Weights of a small mixture-of-experts language model, trained from scratch on English Wikipedia.
Size: width 224, 60.9M parameters.
Training: 438M tokens, 3343 steps.
Below are experts of layer 4 (counted from 0) of a mixture-of-experts language model. Rows are named router (the router's row for the expert), gate (a neuron's input weights, with its number), up (a neuron's input weights, with its number), down (a neuron's output weights, with its number) and show model dimensions 0-223. Each number is 500 + 25 x the weight over its row's rms, rounded and kept within 0 to 999. Numbers have three digits each.
After each expert's rows: "raises" lists some tokens whose logits its average output raises strongly, later layers aside; "gets" lists some tokens that make up at least twice as much of what it gets as of all text. This comes from a sample of Wikipedia text that the model never trained on. Tokens count by the router's weight.

# expert 29
router:483470481507507483512512502481482529516474536500489496557516551547525506476460498532510510511478469532517499461439524511443555534523495479499511501516498485529511492521507506542497534464526498482497523512511519473486456498513499535472531485545458510491480503489507502492511498496510531502505529525544474508469495500492477531478457529505505495460496477513501501464505510536538509518514489505502459530524495510524501496570502544478490545460531480514522551487537500513542534493503494501529545526453522509496524448527501491484488493492466469500508415525511501490492502512487530477482494492518540519516524473534492552539489510522477484502495499491454536476522517515531513526469
gate1:460485450509487520454490501514507519484487513513519479513514481517536473454482477471500481475483471457541519512495436502526504507517516482486492489461480506511487511486502487518547527527523496493508503514502519516490536493487516519500492461540498513527509491537471500486544443541516523531553516515505508504512506492514471492486480481511497517469486463439517501474485504510481485544505558549492511479472445443518467532518506462485481508500500502503490503508546535497502488471518455533507502475525496563484531487487503515441467526521433472524487485474519491504549487474508510483480488492490512453503516530496485504525485536533515488554475477483485471505442503493509462483470
up1:502481478475520474494487570501516490503518508459529513528490479465460500521464485521498509496483524534504538499523524477458475502524551487494485497502502441501482494518482535526516538488478505488510487576500484527475548507492504525476507534475486493494481546510524476477551510523502516513529488483501526480524521538541472533514536468500526490499517480484500481517540549520519494527503504472510457499500512542532495539519525442503449479480530479509494484507533475484518497461524442547474508512507502504497497512492504481444493513522491481492494495493487532548517527490506532498482494510501475515456534472491567462467521501553528504474505508504487528480512485510469471542474
down1:527510501503503458492518516496522507499534523547513502489504522567518506505473477479551523494490531501536509455566468466524494515486435462522520536488473495517456527535501545471509504512472474501537489499491495479472531517515502485500495479496451529475458491530465553501479511509514488496498484464485525513521514517493518482531493522529485411494549505480505479499478472485466468477506515490484489476499482515508523511497514500507513520446511478469525431496490518471493538494529482506516463511524506504513528464470538498472472501538481498532525456526528478483489494494544475520491487466511484459474545514470508499521512492498524446535498464489509509495508504506517519497456
raises: " basis", "ial", " scale"
gets: " D", "d", "or", "D", "G", "L"

# expert 40
router:507552505520508452531520492500522478470477492498561511511502521541513467498499520491489520548491502509488454497464526494507501534467464533530497496505476506511514512515547486514514447519458527487482449488519469484517517493481538502489459511552471453484509479504493537497537491496483501494507524510477538480460539500490474532552507454519493500495496526480525479530537509503505493512500476462520501511503464478524492503489496555557510504474512473521503515487499454473489494484504504527520495507496490481489539453491542529470479487427458535509546543482514457474496451451478470483514499494475470511456512498510484488516496508530470518500476513519522483492543447487521511494499
gate0:535558505522501508506534485518510507485498489483530531517502480489516526535492482509507494484473494487448461510450535493559536475482459474516495481476547491494498504463507440511570509503514476506516479515495511508512498524487472483503502565487478512490556475504504487500507482514520476529506513528528502486477531523548493495474455504476472479507510462446519492475509524489501494462520505488477537523539534544504501463491484494505499496501500523509513504529446460513476487513527542484518502515490514516446537499491508454496439532538502545473482521495513512511497488529486484547469503465491486508538451513487517501548487485483512466511444494526522523529541467506511503482489
up0:475551503498496500535510515526446492514487479489485458485532487509483480481465512528496517473492530526507532472500493495510488519563472516457466519498487519503521451502509507494477519507493474450519493523468503525479448544485510473491523474464519490523477554512495494479539530516444516459464524510511513476521469470481528521510511500495487548509482539527525505475519434514469506497476540461525477461489542467457468474495516460492505483501507512524528471502485502541490501534502510480553474539495510498510480489472485484520560489535480497513478473505511517527492505512483541495487486518494505575503504531502518476497476465521492514487491473474517512509477537535506485463552
down0:487535475486467522493499479465550491487539500500517528479480499507513560476460491491530499487527530494483465529500484496523487430516534463544483481489524494537501474518525510504492469483524512510520503531489514518526507521498487453492490498522505527465524522488527462528488449461496498454473513507536527504505528512483536495532480521504524515499485474510504442477477490493504489485501476544498557565504511514493511489497512493527498523557469488483528514514524515502498529489475503508485511510493491516488501506528528489488479467492523501485510472469522546511513532506560493549504474500543478456555474458468511462490471494514526490541461514531511507583490517494516475538479
raises: " however", " therefore", "ames"
gets: " |", ";", ");", " —;", " ISBN", "};"

# expert 46
router:481473524479480483558498478541519501502456524490481491480483441459471542511540476498465491467523512514499564504488492497516519528506487492504513477496495491471510523501546524469472525529470535492505515548516483486481478484502517460535482480517471497497530477475489484523518477522500479497480491504505540489496553489514507505498535499499537511487522507542510497515476463506476513532513461498485505468484526470516490488457472487546515492489529503533524464536484526513500496498483533535505521449444525484474533543515494518476525502481474500467552554522515502493535558492501495515490498539480486487511489491511509472506557445513496544514518545537454517507473482487481449518468
gate0:482501485523516500528481500565516451502512511500457509503531507504556488480529486545528479526526497487537488538535519460522520506481477514492458500469433502483484495492524447450479501530476556507500475492486504496524548525538494488452479443494515485494492515515504480507532457497506525471532552505474484496518514511552486495518529522488483459459492502474507490481513526518506473491506505544464537553513535508463511488514505491499504473501529519523499479495514452546499468507557485512518474533467497522520482508554509516478449481518497500483479500491469499489546486509517538482549483503500524478479515487502479513476477491504484490503504464530555501534497504486492528527487
up0:445549476463471495466522475480487509474467452500477498513496507508535474495508514480467516513515511503477491514532512465468515517511482488493531474513518482483565482470499488497484474529462541518465519497519478474504513516435475509506496465565471486521509486504493470507487483453513534493524463495504506466507488497532506496520521496519497502481460491535505484537504556548471482453497484522454513458553475500512475488491500450515513477534488526495533497510518479484460496524505500502479501565522460498501484517471450492515514510505510528505433524534521470511547498504515520474547528492464545490515543521491490468495516541500484497451507501499506489540501520480509492512512
down0:516538443512470537481524467479536481471453526462480535527508482502553479463504525513498524502523514490506526509520513489480472477473529498490487498485514487479573527504494506507467513510499518490494548479473528524468523491491525513510461466510524480505496481493523480518494528468476507497520489510469525543484500471540480489483495465471504440518529477527466504529481504508526510514487533514501486432514476538592508485527507513527475524495514474511536480505495497434516521522502501497504475494537468494484478473508499521479480521482460525503477512503520520481482490480479491461478555502501483532479501537511541476430551534518485491479514533474488535510501491491513505505512
raises: " However", " Their", "ier", " They", "ales", "iers"
gets: ".", ".\n\n", ".\n", ").", "\".", " her"

# expert 13
router:494479508500468494489452498494463482498515470511512513507528500475542468493512515514484520529497491485474465548515519477497509481533476529493507509526465496510479450432509495530517500551532511500481540542528518531494554463506441524494468494523499500497491480470518472471509475500541499522496485492505541504507515500493515502456500478447481466479551489512475482520503469466534526498495487521482452510544517521556480495499470512536492472498525497516472503484516554502470508491532533488491496486469448495519519508491503548499508491605558520494466495490517458501497512505497491509480496486464488481496510507520500504504500453508441470468506522501463515494525480521501483468480
gate0:547501502516466460489530513463513483475525486514484480506499522486481468488490498530545563519495529535497494471501461482483499538484467515491516522517565488515469496524486527488514436489448527538515482504536503539532481498501537472491511496481511501551530493443489521530515482551543509524454510501496519446531478489497497490512539523493465501497496475510480512544473478503504502509481471510465506489481512454499515473505552516467479521509473523543508506476509489481494491492510464464491517557509500530517480497496490520505472476500508501498506503521489540507516504430499465517494489507484488537468516529516516487427515438477533499468484548500516506517513501516481524529475
up0:459526493522486544524516580497481500485498472477487515486463458493489550475508516476544558531517503508444516468503533472513543456461552476468488464485514477467517545553459525527518510525549502488465520525479489505495463488521520521473494508493490500475496524479480498496497533491466508536498474465507465533474461518513453524524475551540526433494513489505468519513506514487504542523496500514520524506508532489473497510482482481498493473478508495501487537478487490509536493491475478512490537492501518519488530509474480511556480481507461516511497521493471515543497506510529505487512491488471492478501482480485541474563518509516520505477486508471458475480491522466514508506509
down0:474500531529538525525503498510450485493510529471529498483508464530477528492529510498507511463500505487499578499472500491471493469478501481495474494515525500524502575527482522505511513505597505519502491512533512502473488455508506495549529496502506506498503522489505541496481532526495516483454494495535523534488520529512511474487544536508504497482522524515494498448527485466538507470498478496504518482532525514539497548481569492516504487458505495505493517542481488499495498486491524501476519479466498495536517539498496497500458552556527505514470487501514485528504503502497483522542500452525544492495482438510467493517456503493467508493495432540517540530500489518527493506504
raises: " the", " his", " support", " their", " ", " her"
gets: ":", " in", " to", " from", " of", " –"

# expert 31
router:493519499476481543497490473503491499510486534506496511547534539523533484541469499548503536485453490463478466560509470544502513496490533514524470553551483470494514515454466534506456522543519515488482486488506502442524488505477504527482511472501496525511472473530510511514493502510480478475493478449462461487503486483491498500527549486540506485505542488469507485508519520508521485508479499475529464491500482486514489554500483486515509511521469465519464538451522519533438491519545550521493547486497495473470486535508449488482504537491488460497510478512494488537515526479483488476506479530507506500465508482458464518509456477498473507515537522504505513479475519544491513509471
gate0:470495460492545535499483489535494516518525461500511539494518533527518456526490463472532501542480432520492522504533442493497487519530489501522531494509478517508519505479464497552556493477516468475522533464501484490487496524442527528511470468497509488536506510498501488479483516481464514479461557490486543494520476475517507546505469475519475532507520503526476482486526537488507484520524533514440510520496497455490522491525510430488515539500473470479493497485527457551501487475488500504544545498511486476500496507510487506494537449501496467476528487486478477483488506475517517532443528528515498522516506471506516465504517509521508501490483477484543505452469504511474488476511
up0:496525495461530505514434481496528458507500497512466451484512524511515485516486488467474506510478526497496516524522480530496513483518529455536480508473550492463490551474477504466479541468509476470518467475500512533495480533477482545538462495491506501519496469471511492508499499469510536440535529485504522504513489479545500559509447532497482500506541492473509498532502474487517496500513465523479526522497520508498542489498523454503510482471506523495513500557498460495515495508467550517462533531524521543515502528483487497504522522511512499478529492524486497491481452479464477488485468506497527477470470531564526494494529459497480519506488485457513561515474536479490450507496
down0:505536546534460464475483451489515494479475496523494514501459498491496525468499513467527484499465478511534521515542542498483532531538531501505496499519485537501486490507474559473491524474503497491494507492496528445480490508512490508506477461487495464509552461490508494524515514475505499516467518510499492478480552518493496469530480488529515528458549525522524473517506488501570517478524496445518505503515507500529487529482508551427473567457519495493516509528449468479540503510484532505501548526533499504514491483526490496502481488522502495507492529502482513483522533469539506531470524494497509513516490470487510492527547549525511438469500545515535506511502475497509484473524
raises: " ", " —", " –", ";", " none", " Episode"
gets: " |", "|", ";", ":", "=", "):"

# expert 8
router:501470479484486486549547489529500498491479534486515511445462477504483489516492534522479490525532552534516517486519478490533494513482511470477470487492485515526538468526539482531539499503494493490492494511484533491471513486506480482492514518481511531490520476487498511498524500487455519498454514528464470484496489515537547502481490503527520509534497513525515511537485482470533518481509479496491482500518499475423496497520520484433512504529479484473518489493500483503503461536558456487482486503514529512479521473533506475463535484541531555533475469487504572553514494537554511481487491481554499506470470491515525478532489509512448512487548464501460531522489498509510496474469
gate1:506499499522514517481500507484509481524511487455482484473504495510559476482477468508516519481478552486489431454483474523506503516486451525454542470484467526478493537527485476429460510470525499502488515481503515478506503505495538477460484485481524478520506490533496482476518519495535535514519488491505466523481509517531518519495438491479515553492494480509505466539530489492467506472519508473526470484533501482556524512494472507526502463508530500482509519506548495503480500552511506494483547504458494470475472495494484445507471501526506510451478493524501509493522456484507496467501490538521473456511494547489481456440526467538493533463531483519503460511506528478505514500489
up1:468547471521506475530500547453458443474549508494480487528517465480499497510515493488534500522523509512494469518482502444505471493477496473480535535487506500559518501472480508520497462505465479518519486482496464506501480535513512481499503483452529491472481487487495489542497463554521557461517524473522508524486534519511497506490512486485509530471500518479515480501504477522500492513514529441540536521481519511501443473469523516483518532475544481546503488522429545500429489513500488515491483497512518521524459497497513533510528501511492492527526525503541485517509519517467458510491474493486473515462496528491510507520499510469527505524477482462529481459486512500536493541532
down1:451553476529505474511464527481518484451485540516508538525465489502485511447486477511508480499521465503490499564528472538477530542493510538554521519501497462482475502484498516495518489486465498490576496455541497496500487500471516457506499550504498516502514510460506496504495496466500500501505493482478512517523506496493502534490518469526465472523511494455505504514489497473460502508514504461493540468453506496515492470492501538495483487490517519498483450469467507491511514504486521510493506480495485467503539533517486510479464508468481512527520535525468502551490483495461512525481507542496499507468445494442499528480485522489507486528463478486551486555442531482497562511502
raises: "one", "is", "ade", "oid", "ast", "ec"
gets: " S", "S", "B", " Co", " Pro", "-S"

# expert 34
router:550456534487504491471501517498497506518460439495479479545476484497453531517495514525487514500506528514505487476468501505476483506546483445527515515477467542502538536544486499504544535504507544450517499514500495498499484479558525517505483478552475464468518447464496490495498487492446501512495513543526461508534499461507477518487495462474537476449480518468496487490458525497520495545514480489459489525458532485498491483520489483464498495502510547487524529480517509503548515515494505487526518473517503486476494489478495482470511528509512464500530515516505548518518522566473486471541497528523510513504508496480503523514494514476431480477490512488486533508520488479492540524475
gate0:495434526489540535507515533484463473531493509543449520507499525499509489511497462475477493493503498490510503503538485487537489509492514443496448474465489491527473501555482486496508509476472498544580499518499501501548508541526470501515503462493530536499497519509486553484480510519522493549529500514500448485533502490479486511497502503511486512464476485454488546531522470508502470554508507495481533507482511472483517536517513486531461546471546538523523493482545478493486503512487468481489510490491462497506511547513502502522491523520484499506524507490488517505517502516499465486529479544504484539500418512554485489506540494458538491487516510524482498493498502507508458547492
up0:546554507481534494503523504475565475522502502503516489518508488489506532527497507472506425513480515487472517449476480474513501535504484482536475484529494512471518519505510490545520542516496547478468497498547482539509497496526509486463510465464472496490490563512492478525512506523487452489507544465523476529535504491546492462440514484479470497509474486500512526514530513487496488517531510490503514526493476506472537476468453442508523499489498500496512459466485518487504473490489503527513539486515487526526521499495485492520532509513514514482528494469521456498498521447537506484530538524472483502495470518537464514506513477469448501477473502499430550482515484526530479522501
down0:511565507509514523529502504542492470511469507527470474510502520495509498501484525509537504538521531488497486489501543483540472567478469486509457505503427521508465484509502554534528493467473506513492482484485528551506504501522531546486509539488452526524500514542488462509566502493490471520477471553544471515522497460518493514489524544472516484519482490496519519510513498502465489533533545480487508506483480498463559520528492513497524476483507544487511465526503547516477499518488497517490489494468527569504519483453490491533513506453489526494483486458440496493467538519512502523483495479477496505491529489470469525488507497517480494488511514482501463486488482524482503504518
raises: " (", "U", " on", " and", " from", " by"
gets: "\n\n", ".\n\n", "\"", "==\n", " |\n\n", "==\n\n"

# expert 3
router:468500497494476490481491508503512508528568477501518544482516544483510533479524539506514530485473499455493503510530534522443500497465504504493485513495488496478497528495511494491494537523488484511521498541521492553456505496546549489490492503511496470480496470502517494515480493546518483492493499523491530494520555512445506488486495484442477494542507526506518482497513552489508505487486503508477468456482546475529493510460520516481521550488505482486456492489489489529498452518487451504450492512435531491502526508465535550498543496465492480530577485478513466493461509511531464514491497489552537462480509478485495525517488489484519482458546521516518491507484505487497513499461
gate1:492505474502485439536535532492514463506510462476507500491507529526461485490480466454537504492506494502503484529505473478511513517462451526475460447513487460517524470499516458502541503521504513451549513482497471516470509480522497521529511504518456563518492466509516512444522453458551517496512499536461476498481509509506497558535474503518510489506478476510483493481539496461487467487515498483520513541580500491504521507504529471466513522488493540508529516535491502476488497521475476521542487475503473448543527486488540473505532543513512505459508517500503542488523463474492491467483519503475523481521488476496484540530472518494479499492525491497510492496504487509504534483465
up1:544520517531498515484520495484500529508502518502490506524506518493529515504478509550503463502521525518473487490496495451511511508495494488516541552491516527493481524510476527517464491506447507500495532523523478523522513508530509495502524464513461501478479539477472430491454558506486444508514459522516506514535484481467499477474510480482490488526507554495474491468493497448567528445529486529460500525474502528497516549505516549507507509507503498481502528475525486516469475498509494497521490480461530507530498464466478481460467507486493479499502528529498502538440479490461521544511526511488516502495503572500520467482450529530486515507486510486521491529488541500485473545533
down1:509504532482478460498525457505497489489474479505489538537531486515499546515519500478490544498501507460506479467480453505480516505503470539500463488505446469521483468511502528503475519455539471524497496477440464526505525533504437529511501517473477551476484512552498499511506503475489462493547485520492496491462504476460514479510490483535478534475496494462497501505499507529493493495496516496562474488526503510504520483531487504547515462494508491543558476494492501520483470520441497515526506494497498508482557504480503458468465480476497540524496515516546511522503519498466497515511511509500499551500559550533520537506483494504479536527526519523532513501515481462511472534532
raises: " that", " the", " each", " his", " time", " them"
gets: " In", " on", "In", " out", " over", " is"

# expert 33
router:517486497534498528443488488512458499519535479488549510502501511461557484491519558484505503516481506481495524519514491494516475491494541502502548484486471498492450510499495520503530491509493511451505539561496458554487529527478474500502485486464473470498498482484463468540477493515584530517484532477514552507466464494518511509521496509510446537523551497533529455497526486468511503502509488500486536484499509507519495490483500444455487500466508508488504507484487495491541499509538524498502490504474516521441483478505475513493488547484511514512538465500505475472521489498526484523520500502452494489485440502512476480494512488484543505478467523507473543510562491506531518496536
gate0:443542495526514477539486492486489535546517526534496509499492553493524511481495534489522475508523501510530502502484504522503531517481449492500527471467464508489506504515501465490536499532475461480495474497492544477487486478528504500496502523497484477476529487456534529509499493537506478459522448521495526533523502487485508519487467506494470507504508500554495502503516501479524480504514565463473508515496504512517564496509493534415481532524524502458443480509497492508522485487528478489476511469467478493520509505503516511464540491489509522512528507486549581483478492508472450511503468510454494499477498503558475520439487514490534550503455508465519502501500507498511522503522
up0:501484504504460468496513474496439447514520532503514524527510467518556491495487538511504544477481503511508487468485494535504535492483552456507478485478469496490493519555468524458486449540515504512490499533487516507493479494496505507538515496484526471476520545512502520474495452487480533507482517495490523488464471541494488496518513516526500555485464528562507492491540496461525492524534495499458453525521496471511528512503516473466481473510563491490463519488507476476483523488478474497516456539490464499454517497536490496522485508516523500450527523488508529518499494548480495449495496513509510509504492468530525514480524500500542472485467523472525464525518546519501468494457
down0:563475512475470529457474519506545508517495509530501470533501494536490492488438479492518478500513478522472453535522501496499500522465491497501530547516503500485488499454499530513496521468477543502504521549480492499531471521495500531474494518517468543525522485521535490515479552506464544496509519511484538532468525488492496517521494473497546466489517492471496523477490494516539490493526431537549557486463500533496485462467520479523511518498463488488496541522477495509504514479519520505503501486538498488530516487515490512547522497481494487497485499510520490501541490486499529584545561512474472537487513549467512483491516520514485490505527493514483517468482518544467476501493
raises: " their", " the", " each", " his", " them", " both"
gets: " of", " for", " by", " with", " in", " on"

# expert 28
router:470525521474496471518511500487565521527492473503482439543511502468469533507504549439508469468470513522532485494469489508521505506515515497463531486522485487526466483521485478508498511520514504507523500525532480517495499503527430508539525512478537510500543520520462506539489480505500509528503527476456525531499527526465499471497466493507494494500511489495481514484464483471445473493467520506499492470457470486559496528480488527446481503490513527448503476517532497520521497498469492513478474449507495458510507475459525501500508447515497522439433509507493523526480548455490485473480508507497511515462510506507475490519470519466485456502491535516510534488471505524508499497532
gate1:464524471539521515518474502501548498511491509458497496481501533462525431542488472521498520457511455470465495539517483551487446527561476488516472500525444497513520532512496514465494461531540518509490500455509472473485498495500450526536472438491497520444582498514474491477504520536480458507509489520530497510526483475498516488533487494492496488537498521526485468516485486498534490532516497494499512512531511500485499498538479486501519490515465514508535506487484482485527532509531505483517496496453484507505493513490475496491487521520466525503494525439523514487500511503465461486520459505547486522532503506520482495516518498572536515474532483487496484509491504499454506492501
up1:506491492513467461487496491549535506508523493492485486501498472490472478500525495532522486502501485491523497462482474506505518517432535483519530465485470482483515529478534531489511499443463485511494514519450527527470522498494501526472509474520487545470501480540476448483533494465499461472536500513484496515499528498514490483533513484533542479521479490489488510449567479453482520519442487533461486519500541540444525485480551488487513454500474460485485467479519513478486475484515509525523493463501492482484490485482517509538497475514525536507487506555461491475514479541483523486475473502513513522504504517484521504522504485452504470472501464541474532485477491496561480480484
down1:500492533493505475540518505508461526512523518500494520533501461523518532518486503534529514497567509553522495538494504512506513566471486510502511518546506529507505545499523485456492499528515511535472516523491521525464486515463531515502516520473479467489439528503464534495499490502504448559485528508490495516511528453482491508527492463514488508491517472508497493478491500484521482459463510509493507477538496495547506549460538496464525505486495530490508480523469460533497527464494515471495506501511465474493518481479479517485489471495439508473492459497535526481483508484478499516479498540470492492454506512483520568527497463544461441524482494516477500518526504547481520470514
raises: " made", " connected", " incorporated", " held", " formed", " founded"
gets: " was", " is", " he", " were", " it", " are"

# expert 22
router:532506458497489482509526490519476512478515457535471476471493492542488476472520449535538510505496462479509499495511499491505530527509496465477487499473500471487497483538524499451497532507490441558468547505475458497466509509496531501509479474514476543517487546507540521485501479508531489477491493538482483537531472511512459550530540499502513456483488505505517511511473497490531507525499495475477530537532511543462478495528509508498492487499524538506508497522494514520505492451536486492496454492477544497532498473531502488541486482490494506541502452493513464522481488491560478530527518462522497488487441468499457509485503525529518480459481521493519469543458541466492496478534
gate0:557496480505494528510498515515527511493521517514497508501514511510493491517516475510523542525435469512516484475460463466479540496489501493455505495459489521499518488443451543507506473454441502497517492507526507508512539554467512513515537494494475502468495510499477447484496533513547491527495475502526497532467489532485536479529497469519488511520554517512467484486525529480508543482525496504550509465470542472515476465537512517472483512576513484492505488515501475478511486517516494531491524480491498475456524502468511517515495506531502497458490488470534521478494415496503511482495474500554508537542478490478510498440496474496513484479500520506497500490522505505521489468541
up0:489514509501513515469511488518523496522490498499534473493514476485521524522508497545472513450510475525497540486489541519531520459546489468558525549527504477524510494475528482525483488515516497497510540552488529493440512462463496511468487483478544504465535490521494511523493509506507536505508508535517509531514470511490524476499499460503485498478513514476535485546509520494467449483491474479502468516483486525541517486475483471495498495452470511459519522456473494484509466543491456487559490509457470482515517536483485502508497509486500490559540506497451534482503500516491514499516487475519479493469519559532487510495428513487453470493476514502509504473464481542474447494502
down0:485503522475481472518483509478477455499467477544493464501516495504495547498501536530511508466555483483480501466487518524524454488498490515526481521516491438522498481532524488485484469515574493497508518515503514505509475473473472492514476507488527486505509441559504512541503446518469527516512493483513506489485499529519512488471461485520495502506497493484504462524467483532471467511519523525529460511512447544499519478484527487505509495453489523456534543506515507458453470537486518472541476504454454506506515553526508500486498506493494461498483536481433491490529553507518470515491490484503470461498497532473510526520483548491467509498494463476475481511505473519471494505490
raises: "ts", "oid", "ly", "ith", "ish"
gets: " M", " J", " V", " A", " Al", " Y"

# expert 23
router:490508501487477517482480476499550518528492469501460454526479493477488506491505524460518531451446527521512517462497504454492504485467489472487488461511475489502517472515464478513501476524461514522485525517485485570532482490552491487469499461502498517504503509470496483542544480486529500483518529477494553498489510478459494467476459458502491520547526491491485486460502531494491538509494514517483511473464535511526508543474490538471515494463533535480501468510470490493534504476487487510510457472463501540498497500475508482491477522483479539513518513539506460504456537484453506448497500512501483476461550490488480521529497450548529512497508520533487480499465533550489497512510
gate1:458508531510550534500510495516451545524491437487476470552493503499484512496488468484477507492523519500565465480462459481520479463482516490462517507489534470540503497500468525472538541483546509482503548486548486511497472505514494498528514548504532509533514506524496518490462510463492513472468498499497542478524506509511522504507485481473508524431520473447507504488513540538533489459467501437515448519546510491483482474503444481543459475526483541513495511485552471513513506493509490491465501512503499520510499528505502511490478500521456498506502522519495513508504516515511501479532446500515506502513501480511502528508478477476548481520482459503493496488486449531509512484499
up1:497470493534524533506519507496513525515472456494540549450503461500506495508485514473451479503469461500505517502446489482483522468514508483474469512510504489519512500497512498456499486466493506505532466484466512512528513520522487498534480462490484513497445502476521510506498574490539482496530528476494470495463542486510535471517538471499507489522535502503521566558484469501512534480547486504477532509484524522504517532486466517538503531503499507475478458491514484520496476471469504479489585508459509496508471516503525459477524520480484506515494541517474491523513535474516446506507507445561467467506498497467532496512523501493469504510531523483530456496514499504509526518500
down1:584505507509513508479525508532488514497516509489510495462453462518484491484479527542503445554483495552496509477488553534474517489464524500523487480489479502522542457525533509523477487494459504496503470479480482476469512494501535493538491517512492492499522507454538524535538502506480523441504453550516518521503540501513519527510465516490509513508478475494516510508521529493498451453516497519491547480519469477486465518465538486465499496468515487499487506540501470489492539507474533467477504484451509547493463504538482448501503490492568505496550508519516542479507537492525519489494510528534498545497471509475492488482528502490511520528520465506495505494509517488463478495482
raises: " they", " it", " few", " he", ",", " only"
gets: " that", " which", " who", " but", " not", " this"

# expert 35
router:438501528484502523511501476463497521512468475503457531475443479480533505507475495499474471452481471510495492454494510501478491505450491502519471467488497510525465542460510472531495510487507476489473536527526476473478485512520519489497519504522501557448512485513504510511498499482505501501509508547505468531497539514479509509513509478533467511527493484531452518486491487567514473476490484471472535486495463465486483509503507476456559478486516522494515497464483488477532517450536528546492524512571516515493513515509490508459510503541498489505502447517477532502507502438489527490525492527548539507524497472494556528491468504481463502490542500499508534507515485499499470532531
gate1:538514527503443523411475525500500506519496464493476465479500484495491527530500543487494515506514505496534500519475480537510499548553536512533512532499495502513483527464508533480478489492509500494478502503481517521461454483500533481444513503463497490469537472519495447548478489499467503533494509529526512490506493498545469535477476541508502539530516513465551475478496509487530491509529494501508517536520504517494533535536561509499498485516505496509546484453488521458493507478512531509504456492447549518482502518527464521463505481497478523495516467551495505519481475491502510504496539476519493511547543519498511503457521508557511507534503518483500493538510500529497533498500
up1:489477490484488515475487522514444535518542501511505476533493505498508532534507533481519488492514507474459487509528508557508501483477476510505434439528517493486498533470470486461475473572494503514472514544510510502516491497476501504490522450513498507464490523542561519495449483557447473518469491528483492480520491467491488517486524517510520450470520493500497463539550523489482488521504510470503553513499487529486513503537491472515515521464490498519513493481483524463506466526509491502516519514533525482538498508460466500499468504490514468498540493476512524496525495468510497534548493472536493428526478511496499483501520513519505483538546504441472503486502497525483520527507
down1:513484463492481486495505484458477491544515504502466557481533480489525480484504481460470466481520526547547504551509483524455477516479499503530504519506494493476472473506509501504558542471462498495468502521511505472531487547505512485496558478453534494511523508461546549528504484460479506517488480511506457453518475519491489506530497515497473527518481518491451518478475479507535493511527473470482500489477509507479555483498575497499530491496478541506525515515468462513549485466521495513509480486499507533485517523478508492536545513471514511509484509497504482515491507497486466480476559492535493496461524545516550564496494492479485495482454503527489536510500523479498514505504
raises: "I", "a", "en", "un", "er", "in"
gets: " \"", " =\n\n", "M", "D", "R", "P"

# expert 36
router:497498508506548489530517499493497487467466518522518531467470528454512479474495515445513506521492491489464472508488505498438531515531475497454525505526529505483493547496513470546514525490495489470466546518478469462510482497542489466502494513504487510535508502518534525506513463475516506555536481458451502532464444503462493524535541520528472468508508480551509503508436477561510521497491494505503515496549490479502491474484491521486520495501529487530486527537492503509504519457522475464562551484523522502538469497517489477532554506510527526472481485501524486524508458532505512501488482495510502517456502480518533488468489516514511519499479486501521488467506505457514530513481
gate0:515502495472520501516485518516515479553478441482540488496477502525502490483502540488493513517506464526449468498463436495461457491513502480488539491525529462470525504462470485520479478479493502502507469473487517513449538571499479459481492540484474518524537478504481520520483509515505520551531524474502541474560499448537509505530486528491489477508523488514533510485523509506511496494474511450525498509516467499473494492514450517524481530497487489487535531469489538495500496527531490484504523540480522553503486511499471481456480480491494494501480526502506492515479501501496477533500499506495465474494551506525503490523514519498522486488562465508474450494503532532554558503511
up0:501484542499497442479524529527540537495486519527466492485515482487461495494485502509493492490519505523479506514498480480520471452535491455516535496502530505526498509461478506485510480528459495477463484452517566482491490460533484525523505548515504467514489533451469523469483486486506529516466511497466516516516529521488552512532475496515511504499473515488515450491451467475499467492464481476528517493504487450484501520492520560497459489517504488457471502503503530483523486477473508542525543504506486497497515469516441461479475501472495563489465498504437534528486527512503467476481520480454473481496517455518488496494455525525523528488501488478490466526516516497507528502513
down0:489490518507511515476517505489529525522525488510520466482508510514484481509493464480507491546548480494524523515471490482523528506510535464473501474506493510566534549483503495509502506516531506492524465503516509430487505459536538529500482507515512510515483529520506483499536531505517509549497552529495503487514501507517457481518510438477486516509518527510494495445497493464493506524462495506524492530500540509478479534530467521533503498532526487538510509509489495497479509489497521480453539466550495520511503520546526530546550513501447488456512502495455466502497502488502487552491485495515453468488466477470513507471510509503525503495489518518538541513526583458530538537490
raises: "ly", "ave", "ken", "ive", "if", "ized"
gets: "==", "===", " R", " H", " T", " G"